Experts of a small language model: 64 experts in each of 10 layers, 275M tokens.
Below are experts of layer 6 (counted from 0) of a mixture-of-experts language model. Rows are named router (the router's row for the expert), down (a neuron's output weights, with its number) and show model dimensions 0-191. Each number is 128 + 24 x the weight over its row's rms, rounded and kept within 0 to 255. Numbers have three digits each.
After each expert's rows: a language model's description of what the expert responds to; "comes before" lists some tokens at least twice as common just after its tokens as in all text. This comes from a sample of Wikipedia text that the model never trained on. Tokens count by the router's weight.

# expert 32
router:109102112131106133135131143162142158137136189097143144166125118109138128122147124151139092111153117125119095149116112146104112145131098135119124116133120126144162111174156151120087142113153140096145093164162158117146114119091162100135152123156157129107115131091088110135116145139117132185152114131118121102129094201091135130088125104102118105124170158133079106187098051131128143140143140121120150132090143095137129142101128149152108115131158129174150134113155133112121146124117138111126116136133057142133102137162117116161130140120086141167128146166171080123117149157133131168
down3:137132147118134086099084159152082094159072159115131157173120144129130096111083144103119108106172123104062117130119137133111119136157114161152142096129151169139160108158123111090144134122112179127121111152137160115142100125099136110154151116145104156118117121162073092174111143153138118104143120140139133128115125146131114121103129136144126146115127165141120141073111129164152139128105159104122150147112071100131139167112148142115108183146159145174135123168108091126101132143099132117129151126142105146117139118134131097151135108170151123129121171135123080099190129139103134148
down4:152123169113125103121119128151113158144162134138135139118138157085132143177094129137125117121157134124135130102105138131090143183173118138168094106135136125151141146106112128148103141136128170144126113117174140166109119145098129122121105096113109141111141112134118115138103134111102149070141144080116088148128095147101100166124156148102113097109119153159132128121130146107100135158089201093133139165114109137111122131126146115167120117146148144145159129153103145094106124122012150161165165141110127127140143131093116133135121155126099082146125153113082145149120158146151126128
down5:145112124106113088111137143169107133107152158105144154156144124129084152154140135130147144146153087137119129134134085124113142174125135133131123167097132118138135140127130120141138157128129114075114138106145105117121126148157111093158123105113143123062158117087128079136105133164143140155102131095124097107127123121127088184127134134156131095159146118129096125116096088103064161087143112156146138160078134128123128126125155086099093107119141106163176124166149158133160126127086097137143127093143094127100131088143165122172121108135135145135111135109133123093109170093076162107
down6:126113125122108128171097104131141109138136142109103153140144156114129154128155111185116116127107131118148126150131145164127128107157129116163138097123154113140146146121125107130142145110089118099140140142131110072117129165105137142152189144112145133064158164095116164140105098150159101130176133090129097140140134160169114082141115160103116109161175092051112119124124120139177130119105126156141140132101127117078132127156159113089091120156147119119090130118186119111132106128139134126111105081144085157149138129125125109097156154116122128113123089100142189135111117122131112164
down7:133144117106119155128160082150139132116123102118128144090096095110162112131123149181143159140092157127118135114103115118125156102148133158139169126123123145115200057146123112146136105124175138158100110128161111155161121193090111125170089141077160088106089109134109152168182106120134118127084150129139145122165134122128109125145087118097143118127132131124143135093143106130132122136151105124153124144124101171176137134105150123129172175143121149114140100129148134157085150122109151106145104144082136124094089127107129118128146151113131163147117151107146139101143118096146150139
What it handles: Time words, year digits. Time nouns and final year digits ending a phrase, such as season, year, period, beginning, 1983, October, and "respectively".
comes before: ",", ".", " of", " and", " in", " to"

# expert 26
router:123115112112161137114129142145084163140127140118119113147105138128162108146140124133100154138131135131084143115157071156138114207097096133130153129097133138106168140122122134107153153113147164133162115151162142157135142122115141109140125103133127115109128158101111139114129153120120124157103088126112123148094159193143148116084120100118124133164131070112147099148137072104109080118160146125107116123132137080137103120105090111188113126095171105116140161117128117160098132088122144081119147114123104095084083150130129100138155122132126134194150107131142103095138154142114153122
down0:143117143116128078160127126058134111123138156159127153123160112117095134112107115135150138120114129129109105117075150135139123143112076097134100151113144122150130121107144163122106128115154152082090081111122107127068172115099153139098119145107110096132114156126140134157102138121111137143131156090131122128162115135100113172123185155084119136125144148107168115166114136131142151125124129163140096109121083124130120121123134093095142121127114112109146136159111092136193127125160109130107102155150132082150092123098109107070165125141145154149106102135098143112130141112075175085
down1:108135157139139152111138118115141138136125102113192117128133094130141157180127111124128140100133202118139145163130157098121154146143110125163138122093125067120132155177125104106171148139076128124104150081108147139136131123126123135149151120171157128127131124162166073132077122116159148178164087097146149130140091096112154132102182119126099121146090112106152130133146129129127168153124113128154088107149155110096123122119159120137110134110117123133163083157138138107147151123117123167088125137123101112129161128097145139151121121154164141119138154139128066126106120118154176119
down2:164121117144115156153140098146152085176165121104150118118178131100106079149132143085122085138159113117127142147138172115166145118118153152160128127123144166101156147116181164149145101104122172105094076160151064134149146094088119103148121140150128097174144160110124113134138130192128131131114159124130119094100133100126147129150147092151132117117136138132143151114117117118119138110135113121118113125139108096108097147119142110146184103133154160116090118139150152128123064127121126105101150125145132103110135159149134140145127074153116131085165151136117118132165114130118124083
down3:137072136152111139108150112124135127118106177163103162151113149104121124114154107128137155142144075105169130118141115156145124168128136130104128112157114121089123119116124121174093169157102109113110150135112147149112107155093145124148132088124108167075121123110166115130125114098107099137082144084113134124143154170131151101134152138137149122108155134108182132171148125141113111117147165114183154145117121152116102123164130165100098093167129094161116148141109125157134157085151129118155072099091119123105104117168095134109188120099154128137083114124144161128141119119132153118
down4:131108128097133125083143174163159125135132071144111076081124129112126153155103128126173130155150118130128123124138132105138106130045141114130153109161102103117141160117113136106132155120150138108110121121129125119123132114093145109072133106088113143115145094148140102135133203132095094161140150101094137139105138118125135143158112116139115135116149182145162146151105109114107141119064205138091131158191136104099110148133151148137096151090110125122127104125137123154112172117122115131133116089132096122088124145112150121125143124115118163182135142121140149108137141145131115144
What it handles: Object nouns ending phrases. Nouns and pronouns closing a verb or preposition phrase, often before punctuation, such as him, them, attention, evidence, services, production.
comes before: ".", ",", " and", " in", " to", " of"

# expert 44
router:137144151134154141113138099098144136088114139143124128112139155116098145096150134079116160130155120119083121142117155179117098123143131124092119158094150172167144080115129136103151130092125134113158154169096153147062137134114167110137145135138186103122108124135095088152132087162140082145101105152085130119066109131115146133106112132132143131129102131109118163142133156128090151159148155113125157159090126098103095117129143145173106106101131131130135115124140129124135116096139178103145133080145104135157075136166093102110125093145155135122099109109136100123163102148139136146
down3:129164133156120099121135093162145162135109166090119133157145123160124097110122083130131119114145136142127157131171166141108132180113119151122088132126160152139072114117136160125150172097151129145098146114155149144099153132110118103119099135124152151136152166131129133103098099103153104089140093143152118095107146132106112131103133112135121115178178143096116097136146109060103113127122094103127155099139150082097124138137152148110101078126090136153114130150083131151132132115119110135164116100078146149137141127130070098113109142130126139130161123124144183158158080106104140126
down4:127096112131170141158076113128130131140132131140183119153175145125135140150105119134124092153118151112127132142101116155144094138109115091123100124126142170112122141119114134130182109087117126094124106169154084179150117198120146146134142135119151119121160151164133144116146155136189175162147119113115092075081126133094136138121126131104149120132107103124132135095145114157115135101137118197091138129132148070133141113139123142145166110115140098133098153140141143136153127127104124129146107087111117139151146191158145139168102113168120149123135146129113087111106145111118109082
down5:164063150081145125117118160127076132121126131120178128085092118123140162172085167121119124107125096111124095109169129154151146109121159118141144150155130158124115099100139097149148143117115095115144146139134099126158097111143158132126123121085126154112159123152130105102109129092132117158110121125120146094117145109108135129115117112142125122155113118113214157116078130108129105099146109151158165118113124144122120156138113127158128126137156104127120118203124146126107118091125082141098096114105139163151152084131122124128120138081100127134167083127149164113182142108116098121
down6:116148109075098144105138126123117138077155152078124116103080127132139129117168113134175144116164170130128134141136129141104135178146103144128122114151091120108115157109130130146123108114087146142116113045133165129157091108124079102105114104112121116147131101126126112118127147166116088139150118176105130130101122109162149085142135117099126166124149149152146101106116146097144121119150131119111098119112178164124171114159131162136146117134115143103152162124156132146116149124133059132137105133099134158105157135171164139114112140074076145118163111148139138124107100124145142170
down7:162125173131124132135107097123126112156134134141130103179120097084125128115153153154137107076162150120145175156103126131122137131139181117098095169107126107102107129133179119114126116153149181099130135121134144086159136134124133122139146121111130097130133048132129153169167123154121081146123107141072107131116057121134138166104093159139095163141145132113106141095102152119139177133102102139142160136131108098134113096101115143105143131145126154126133113124115088128139093132136150139141167150138109155164119167142116133107135152145125085119118152129173119135162140083109139101
What it handles: Section heading words. Words inside == section headings == and infobox labels, such as Biography, History, Career, See also, Personal life, Track listings.
comes before: "==", " ==", "===", " ===", ":", " career"

# expert 31
router:128137179142115096161114113147111095123144126117140079152148131163129094077146128089163152089153106100098125144106135117134099132136126149104085095121150174147133140101103078150142147127102130056115170147100133129130127123103169118140149161111105151120140145157161125132163101133116134151122149158098090065116123113148127144138111096111151114132118156155110087123116160125119142141127128123107138153126138099102093147124118120145089093143182138129118173106114094121109118149161120132163137133155136148119158113088084148136100092168132141115124112141089130070143123145149107100
down3:086137113109165114159121137115122175157123104111127098096118113125144122119125134089149092116114170127180170097148118135139120169147153125118095133113164081121067073146149094111109131130116131132096124163159140126070083113118186146099138128139137123134104131096128169123148152121158121138153131086144145118147125139139080160123153126100124138097160110080146102133143117107160112143115127150100127147125180141106154145108161110113103108129126156117121133140104117155101126121160140127096116136132125114201129117146138145122136169122156132114109136114112103111191102074132117151
down4:103118100161160143130097131135150156125111118128135164133117138145117112157142095100100123146152176106100119095138145130110112083071131162143115113116158097111112165138155120144141104112153123142185144127073121127125081114098156100107122159067096155140118142159118153122091154143127140144094131122133135117136127148142113128127121102123124106111130152133169161159128089097129111132170118112161115136126180130089126100086150104067140121103145126106090111154140118132126156118090110152137160122159124157134141144146098110158186081198136098115140163127145151131121137156116137118
down5:097114126125140131163125112122143138148125091153145142153115156116104103144114114126139129132110134129149182116144114144119131124152148166111149119139121109110143156102104077132112128115110131119125121122081154155122121129142113165173172135121127142104144134122128061142132157101132136151116146131120122136135092111137109093129124096116106061125125130166202083159125155082137129128159091127127158131143151117098081137086115133106164123138114107131150094085127159105119111102108169162138111093078129148135152119123124148141121146081138064131077122065083131137101167117100120128
down6:135181131119124104127110149098106120130116179168096124172134110132093116122105110158121106118160109125102162111112131132153124145113137155099127132109125124093100108145121176132140146106121110120121090124149182101127125132146179138137118123093110118180137146167111123126129152160150157143142136123135142142136133115121157148127114100111083092117117106188059120100145141165118139123147150166107142150065118119107152129090108139137113111135153086109138117131169137127113085130129114142158134176118122082093160106177124129182115110164106128133118145132164110150173156124098084139
down7:128138081114150075134131128134128151137110125103125147125146114149138160106123132125150147102127102167092139154155126113149105148151130101116122136159131117139113130139142084109181147117132108118123141109136109145106155110162057127158130148112125116155136095138138127163127054112161140090116136145126127117154167127150197084131091143163136124092129112132133116118115162106104106103078143102122140108078067147149167185171148152140159149134099154101098129112135142141112144115147120134159128121095120106095130175119106126096087107124180151099135103142124128168136103139138136136
What it handles: Parenthetical abbreviations. Text inside parentheses after an open bracket, such as acronyms (WAF, UTF), born, incumbent, pronunciations and foreign-script glosses.
comes before: ")", "),", ").", ");", "N", "–"

# expert 27
router:175143138135104112119134152124139126080132128086126121168127131128081145062160133126136150134112127116111158143146138101147143103110113112124128117123155129139137114178184131098163141128119159108157138166118118162159169143107114106153082089160130128133119147147136095132146104143135142110080131170084119111077110133110130107124135159120141119117080136103121127133138141147115146111116140129130180095156114093139119155134135138149137121184168130149094100134175122112106152085147149102154071141148140141134067139102089152130143074145175143101144108152145140124109132130097154127
down1:159102168168130106153165111127137168114134108080109158151168120143101154137121131134116184110131122148107125100150126135129107178111106139131175124103156171083129184120121129127176125175117102118139130130106112179114111135166085138093084109107142123116143133088100101118129112121101101151138120132122126103123128121125160122140100145126132098141184096105150139117139116130106138143131153175111169144133133109053165119119141142131100168121108121150092144110102158142104154141135162150143156149144111117134092132151098108104108175121144136090093098137113151129106154131160122129
down2:112171151111130149087066114137152116130141103113158140105131114124145111181141118131154117110137122146113163150140099116143128158124159121110158130113090136159129157121165180145083160093119128070119083149126105102128138117128180163116121122147091124077117161097185111121117190121130123095120121171107101179094107128149123145098126114071108105114093116121159149141158136128119118100138122129131132141105113136132165130117159123110118133128166103132136087148099121135157142176115107141143112146131136114121114124108102149129159095155120106099089155137152139165110158143126088100
down3:167149145114117147124123129128135164148190104100137119129098116138102123156107124098107142145140118107126130121123114153144124153128154152105103132088144171141089144135162146136147140152138140157103146140161150085127099118137118131060138148146161111155119122110139100150158155130134134154160156095114129132110135133148096126152178131141122133166152103136134132163115171178079149171132125072138092109116141124133152112118108140189134116070129132132149069141147083147099176099157120134118126136118112144149115166116138132106113157075132113081138126146168106077143118155143138126
down4:121110131095098137125138178094095168141128113111153150074116128169148165160117131096134135153127100149139131128144111157069124090091129168169089101125114100118157115139155135105090122140112158123089139079153176108124128110112137095147115081140189138090139107174148148091125133125171115107144155139121144113085128113112126150086147118131093121121120116109117119123135138092135127123162130090163101128119172099164115108115092136082125109125141123126142124112141125161118132128104122111130114158172133098124156098133145144161127121120128122161160091125119111123152165185133140175
down5:116113132115198127089091126112102130114133131129118128122105151139115117107081069071106128128119126123124138101112080126099129105145073102135124142174170121083120114141140159111167131105144145156149104120075134121142126154124110163145168137098092122074112128155106135134089109126120139088146131144129133123115115156107101084146147138151153144128155166114115144123116108126110160136148144147136093096091141130096156117121125160157100151119111124121092138102150131112116119195126099139091151138096128148154139102098133155181120139159118136135153131119084143109115095159138083087
What it handles: Infobox and header labels. Field labels at the start of infobox lines or table headers, after a dash or pipe: Relatives, Country, Votes, Website, Rating.
comes before: ":", " |", " by", " office", "(", "):"

# expert 50
router:135127097090123123121119132103166153179129120125153105142123121169142151130131153173138161138121131135110123121156107157178147159099143116204154114127147168093156128158144109100189120117129133113138158142151136176155143138127137144142150144146144145147162113142128100132065090121115093122113139132127121113110143146181109106115121124075138110138116142081101144128111119091126118149147156194118134133133164101130134127113129134125099139126175103140112150123109094110123119100115142157138145101171128135127095109080173103128150185143130136139167106151127137105134143104096185113
down1:135092142128139116115116121186135091107167164108124133084153157094104082080159107095101092128121128134103121142105067158153160134142175116086108185149140154152124125140127105082145131118124103099164151152119158131127105113103095130114120141128167121140144144132098110166117170142145136092104121144118122105077144158095092146122104137124161127152110117127119111143126126150182116137110143098111091120129137091116124129129168135181141168117100129125118130103126097091134095132133119108108155147114141070075137115113157146109127111122138115150113118164118133116122102104148149082
down2:128169111149140151105139107117139171069091121091143119095148139115122134127128132128079121149139111142118116143100130128091118152118152113098114112103115107098077106139118128158109140127138107145116136139134119089139109112090114151120145095180155122118128164141097128083171144139161146108123090105120107151139163149128141176130163129121114100164135077104114148134159144138067150064130093139170134137094125087126139087133129141060101142073147120116135105131174155104150110152147130126146107123131129101130128156133095125118114106107146139102148140141113175135144175147135089139
down3:092117168111152084101154144171114212135099081096110113148128131142142099128151112115119124131093086138127108146145170126130111130130147189111127119138125102110167135176143135117140121119149134123204115131096138107163082114117177159090137127116083130101113102127133147129124093184097130144080162143116125123108117128106115152120101137117076131112125151151112128149132108159126147145097154127164155121106123120108137114162109100117133144101089119112126143138159152133139095128127063131132157129134088097110143138140089120069144122144129153132146100137126137127155138127146133124
down4:088102105146152131129161076105170091105125128145092169138133147133097145119096077131113138146142111130163090136114116148150104134124130141142109124121146142127110163118109129103093119145121162122154136165124084127127098124068139146125142104100144121134174137121089109112145127146169103115156147122121146119146111143098161125118111152135132105104174111059170114163094142170122105134159079114134103170129151133152086110130164142098134138099111090125134121112124129130135148125156143114081160133102122086101120162203113128107134102161145098140115092127144143153124133150165138138
down5:107161132154158120135112120098130088134065201079092134073142111122145156056147138145119161110094072096159138075096139156093125069122146147127131134120139110123138134120116158115141118118157153099136101148102141153122120130145131121146103160119096098129089160111161171103141142144110188155126121173117144119154147082099160177127157122133150128132133133149106103130146140141112117126125115115137157161139100164160162123096159137127111123121092140138119126120135157108163149127142112098128115147103113142133120125127129150144117158138130115128106128100129128100088093114115105160
What it handles: Verbs and verb pieces. Verbs and their stems or endings after "to", "was" or "be", such as made, used, began, stab-il-ize, releg-ated, fund-ed.
comes before: " the", " to", " by", " in", " a", " that"

# expert 2
router:127154133093110097131154170084127136131110119109076149147109140132114119125130124152110152102139099104131116120105085116152140130112139127113121092110148086134125084167121137132165121134106167145151113139152147119115144093139139153116139106118149104150112146106139092091148118070124115098185120107123137126077165108137125118093054170124137118105141106150115155162100134108103129114120114122088142131113132099171122124107106095170127133119154122126122144128132125134123129150105097105093162104108150065205126125139155160143146120108127142108091118162148168131113116118099062118
down1:148104092084099085133139140133132113102109135141097133111154121162119135164067111136096147111129077147135084099125144131136124178130214139124152166150118158080182125099154128111135089117131115140158117151127127131138127120096105124113090156105129116153125113159131164170192107118149118129105176081131162146132143150134122129141092148114136123103145115115146102111132133146147094123176098157148093164104110153137105113110136150084136143130133108112115152129098123150149132084141146138155143075116138107143114136131111135124141164150127125111111115133143175119117132180123156122
down2:154149150148145138115100129134146134167111135158162143122124159137141148138138149078144092129137116130083133142108167158139151092127112159127128150141140084132090118098153155127146138161130129142139112147134127141123116113142104119150157137138123185153096110183141163145128140151117148131149157090126174150103096112116128146101154075145127130121139183170134097140104112137143159122107090106163111132150093139124123163132161135135108089121154097059122108120146109176101158134144159182118151148123136142099107097170149080138098103178136125117154147139103107160142147127154157101
down3:101153108150140083177083126084098148158097151109106093095118104157143131130105142146120179081158098120134149142073140178156087105087080149121169120152121105128128145115117114102117154140110155106091112131129128151085090130107123165159157182101090123139091137103132128160109116113113121127119185122116124128159136122091111097134132110095140103130158148125118124171156125167120143081161097159111146150101121132128092134108129151111127106103142119136108157136113124112142130139103128130120138100165125150157139106136164125089139132152140114111114123143106132151136180085134115147
down4:105132156148175137179142150114130120119120151119160083153135150130163140139150135141130097129113141107144120165132127118139123144103126104117147116134091132140146128106093096164144132133100098141090139112123130147169140146135117141128163130119130105146079128160091141187103137121091115138139129142088170156146136110110130173082112159114115110126131119144119149085185085159145127117061135158170115150155121115143144108079138143093112129127136103109111148122101124118121107120120092092112134141131159097150061117158155129158136130173101145124128116110139071106160172145091140089
down5:146103142160159090107116163183115141147116146166138140152099148135178113170158125153176129099097122136113131117131148177143118151131142110119172118111094118136113130103144151147119104147096091147169118125158109093110127144120127142149120173155156125141143122159133151143073075147113143134083113129135144167111128096153090178110131111134167142123110115115119099171144121142137115112121119122153077067139123137082162136094180147117120119131151145122124192160168140151116100130128121145151100129140129124135129111075103138129094172144131100112131135101135158114123128146133136154
What it handles: Function words, auxiliaries. Prepositions, auxiliaries and linking words mid-sentence, especially "of", "was", "were", "has", "with", as in "land area of" or "had been".
comes before: " ", " the", " a", " been", " $", " an"

# expert 53
router:103144118092090116144143117164100127084136136123101157091124134113083161103078128108113108155142113135088137091090115079117133133125132114105140135115165131153123122151129125126133150127150125118095128157107124130140140101116153130097147112143117142128163122099145121134138150124157088140131123152110113150114128133112132143157091092106154106143132138132124165091123132126100164068144122062129156110084153136153155104177098108153123077129146109104125172134107106143098135135159129144147134078147109165112095135140118128103067094140140205101121095139172108136121139104138085105
down2:107099117152142128111089137096125109157155092113127096176122108149213109137113185105196123099108113118169088111154117136132141110126180181130134129144130140120138145189131080149087106155126132112097134164137087158154074114095126143123119125115135135060119126129176109140117125095155129098109130111097121116133144143122097115135128119127165140127064136155113138152127149128104139131127145087152088125168127141152101136115136152101104111113121141116108137099115122136127068118118153133115115127129125106114141111166111115151136130128132094132150105125115140177146116112121137129
down3:149141159130151124099150096113133115143136125113083132112120116142105150098119114123142119127151140112168118125106088087141120130164100102109161095103134110137111157132151149137170106092165085112155107117162106128150070099088131139138171126174101082168117089138115149121117097156123139076132130145122134135154120100116148115131129140121156138124172132153114173167134122148104116081128199129126098146113143152104089124143152135145165161107085143119159108120097100104141104140148089119150107109075114154132112143101121154146096146129140146158097091112130129093138175126134160126
down4:158138173121077120113149117132109163192132148106149114119131102135136104133102112139109158130117150140131174111133121102136163115144128131129160111119126107144126116131113110118143140172132134128114147119130140149129156126141099144120170133103139138127117166124142104127160089097138136164089138111137132089135145126175139112155134178114151151091187153130100142118127186122120084117127126130122092115135084138116083096086147107106178136136140090151115150126141126143099136135162121027151142119108122146120153083128141120086120083134122167126113086098149142161107142118167100122
down5:109155174126155110112139122102095120136101165133139147131098170133154153153136136140115174132083126094145167133116099151129153132149132098140159097148172117166140120134139124122111179132119142148124096114098092120157114135164130134187156109097168145126130115156141163146133109135138120107134168090130147084137119124153060118128097135160147155179117118178162139122164146122104109136128087095110079105138138149100142116118135129119095141148118164135145151130106135125109118134165108158106136132081125093176150130126123132124112114147141106145190148147170138110145093126156167115
down6:185095110143126144103124148153113135114125121118137121063167115163185101135129116126140167120127117129134142110106119172117129149108122103152122154115129134090109118148135084113146150084109098134133139133114140154125119120102092107135132126131150149105142051133120080122142116160060132131111159176113146167153131170185136129113141134112123192120143162130130158132129115106133120160119119078091102136133128116135087170107165155175123104123113138143149119100126102135152153117130144151109107124143116125110099145136081084134101105148141110122152096122127134089172114139160163141
What it handles: Digits in dates and tables. Individual digits and pipes within ages, years, reference numbers and table rows, as in age 66, 1987, and (#750015).
comes before: " ", "0", "9", "4", "5", "3"

# expert 21
router:134109179146106148148144122132151134161125138140135093133099124100095123131129137155137113130147109153095141117067116133148137123130129145181113172133142107138160148116115107144113140081164108049133105139133148086155122114147131148129108139134111143099093113108095137111159184157112133172124123170090097151147087163115094162130096124112150119120118171108103110110112149128150137149138111103098119122134134118133116124121151110151104126106108145169101135079078083118144068062127132103169140122144109108132099116143113149140122087136089115117151134167125096091134139153116140131
down2:136150104163064121103136164118096123140168149154208096109148125130168122100164101155158101122124104129114151125121153147140075160089130121088089150122132129141102109155121118118135146122138145145146092111139120139162138133114164150143133128124142134152112138142146121137165147152153135152080127135184134125125105133126110111147129142088159188101116132112147105150095095174156141094102132100153120177162125123136101132127158143140127121106114155158146156111158096146118163124120182167137119148128155139112097107133087131117134159120088141111155180106114086128145105142106115127
down3:090119138087145144124118158112159146118076116126120130144133127136108111164136138104090152166122136093125120122147106090102146104110149080129118133146147125124132119148107151148171130149071087148102131086132122129111165105120111130157123109134103168149138073093154140166132050144099130131154118135116134104124146129116097107106132149114168109148136150134126092108173155112122121113078127142177128134120136136121164103096169129097153120115120107152132199111101144152123091165148118139133160130121172116135146134110100138139132160120113127133145169193130106133124089159104163121
down4:114127113117126148154101149137116157131137121130128083143130122163097123143147101120087135115093151120126142120146101142112141105113162093148122138184113153139136116102121195149138165160098107126103123132127160130091155109100102184098095103103127144136117101145156136111118111194161112144153119137164106115120124106123125127110133114161116151117167101162118177139123151113120144130202119124130137149138114143117137123104109148134119098160111173099136111143128186143116136125143146122132159142156115174166074095113122116126101128151126117118210146101140144178121172142123101117
down5:094106138103158119142138094152186130129100092142097121102145117169093149150095157091147148128154113142135128076145139160162118170168105124119134144112128104086111114140150132160145162155139136133102147113111157151138083127154110110135150090169077134108152137087137087141113100084117133157161126148139117116097145121108134134155112122118137114147078121113151108105124107125089112120113166137182108138155118132083130169121124159090172165142160104113126094135170067113126104115110114127103116129130134132121112121172152096127108135154166128096107103123155119142116126144106162137
down6:188148138146138155129121062133128118138116109136150157108141171122096143147158144127085145132124162120169119149135101145140182157133158150132162122144109136102109111114115134104115121149121117093096094108140127128120117117193113115148097105129112104140141118101153142130140078097132093134129093105092095097131162140158132121155151116150130136159120105113145112114084174145147115095106115120152143086144124116129121127144130105085132157095108123129135113131069152134174118138145122139123149174156104148126099104101086096099159141138170126142102137125107107116136044108151133089
What it handles: Place names. Countries, states and provinces, usually after a comma or in, in locations and short descriptions: Scotland, Pennsylvania, Italy, United States.
comes before: ",", "\n", ".", " States", " York", " County"

# expert 14
router:127133171130114159107120115131103134125141181123128082130123120132145121094143095118120094146166122111104100150126120147096109114119136146118067115092183144147099157124132154134137138116145088124162132160165145131116099134099159100151157126131129131119125125124128138116117135138109120147126095121092116139108093148119119138089156104127102108122130137092142127174096138155166105120133142128106099178108115096104074124124127169152088093122148126161119153080117151100118121140173151085098103104119110105099094165147134122147131089170068142166130101122135071078154115132084130128
down2:117144094091133114157150110091123144117134143110153106088118060094131112152124127124089114141150130134099127103121121119139127126136211103141136141117099133106125128167093114128154153144148142141131148122128061137118153126152092141099132133098181135140104145176073105157108099148116097125107125108134124119113116110110126084104110182120110161140134119107112110110100121131116153127109122120079108086128125106117155121115121127085124141107131109126178105126137126059134129183112121132115169140108159147109112166103098136134129155151134141105148112147119167138151185111100088134
down3:111126139112114141111124136113103123141091138144134093079127153109146128162105119074140131171138110114131107108131170100127097116195135091087132139082146142147121092150162094135113096115143140130141140095111139152158130146101148121131115112138125118138146128166150110093109112097087123115110169121110120113127141158135138108171143118122172123115108141168081127104157127076139131115130132106115126112123117119118145111176106129168117136156144144097150167152138117072115139098149118171117132122113100182156123101102156080146108075105125107109113153127118144082150119169132132060
down4:124144108140144135130131129110160114121143165135086119144119100144135145159096110111116113114145155122174122130103130125090072122123131111162104157129097143130139158135138162144176151141177113158120087110071153142106135132154119140139096075109097115136153094126141090121085126150130151118142115120104111069166140137131149107130131118176101133128119160137124123153103099154128139114126155137163137089077123108077141107100134126151081120148170100131120139108118172136170128129155113134170137144121100142165101161098128142129135097157145137144138117052135124140081091123135172135
down5:059122169113099123148111133140130158116140120119132134087140149141160128150117156115198124126108091103164131097124189155159109150068100139106141091139159146122144123122119113146145098133117087096101110142136109136117124115115179140113146146171118144060127117136152149163117126121152172113188136127150126122116110142118108146122096139140138118088129171127137085128140102133169143133104062114153158125125156118120068124111112132126097124128142129167112119104168113107141137138157112111152062126150102132132128112128112112133152119100121118149117116091138128117139096127125123175
down6:097128114161128170092094126133130133105117116153122120116120154152156192136108084123099090147132103124154127164114130135131142131133155107174133113139106131130132147088141161117150071099116150157107141157115089108087089152128076175161174121105131119119158123137141143167102105140129129146097104121112096156133142166136114132151102137146108128086171128143113135103133108110111161120137119129113106102106114110138104136153137144160151172142092136146098167143135120115166127135131138128134121109135119171135159149140138162070125145111142148175137151097126164086096051151139151140
What it handles: Noun suffixes, name endings. Final pieces of nouns and names, often in quotes or before brackets, such as -ism, -ization, -ski, -s, plus non-Latin script characters.
comes before: ")", "\"", ",", ".", " (", "),"

# expert 57
router:127138076096127119136111155114163152180122081097162144099117128151144119167118133125154149130099111121105092142147098132160151157111122124152128122146169150132144105136147130113130109123124122151116159156144163147148137123135153144134149139099150125172134105141130105107068091091115100093134133103175135129130148116167127106110124080097165123153110102103087133110113129087150124137150170170141119136139141107114133117125127102129160125101154126139139154168096116097134122101091098168119178117121108134131113147088164108099163180117137117130157100160136162117148167121072187123
down1:089126136109111133102127134145101116115143099114151147159130153089152123166111099065092077141124130113143107143101146102145122108127129139136090128140112100110103116111089115121115112164134124159111104151092115127087143118080142103103097074088134166113190100120111095139097145129124096129147185088188100110123138105137142112148103145120141149106139146131162148153120186128129154147110111091153076113151126117167130121132168138113108136121091134150143109104114151139139134134143161143111112110126120133127080083125121097091166176117138117134130162124115106098157134108106121103
down2:122145128149104151113115081118142093090092144127102117174124113131114138118108135143139169107144104152095164160140146121124119144152153156124140155104134096124117121111121139157109142161115093113116116122128129134129124119163165127075096078102139181122148156099132114110181153173125138110140144151129097123162149108083123119128116116147119133126094110129154164157161147126143118130161088130125164115135101148151146113128115109141129100101129098097083064178138136155126149086148111079091094168122146098085164162143114149132088076148158143105088136148117109141123155129136124126
down3:088134133118121180131125142136138093110115102127135090163152123122107140120143153114120149108145155086122118143094132112145112143109121157136124166119114137109171079113120130079125110169084118109128127105116142174101143107146082120137154165143112108131098167150142097106101119188131126111152186155146120152134130133107077136125107109155132102133146128133133166106101149173103120156109076141139086162100137147123070149143147121143125083136140146152131155155124127141213127087112156111115136142110153118097080119131138121106129121151156135090130132106120121147156177111141132126
down4:127131144107142151132153193112145124150114130149129130153121142096124146133115110125113136144138141104084099099113081121127086174134122140117116130146139160146130157131109117121169157140145120139127114123108146104167186059135095135140108131148111093115089117160182103118101095122127138117124141142110121091128149120100125174101150130178171108107127136124150110125042162121086142136115125099128105110100180115141148125138108125139135142138119128128130134125118124100150125160103154155133178096131097120132077142096133159120166124152100137125195090102148130126154165130153155100
down5:133165143160141133118144121152092101105154134142132120160096138116109145113153194105088099109142148097151131140104131103133143137142115135124148155116118124129131138094144083121137108164140106162128127122071101129080097164138142112117099123158090120092153147127199146126137122124101146160139141099158155184125116103093138158182165148121144101103161117120148124095170126147097143104143122154132124109165124137141146117121177103103101150085125160109119101113129122153150115127128119118157110110130140146130155185107136114169160109177150128090131160110140157140099099129119083119
What it handles: Verbs and their prepositions. Main verbs after a subject and the prepositions they take, in narrative prose: Trump said, named, called, sent, purchased by.
comes before: " the", " a", " his", " that", " to", " her"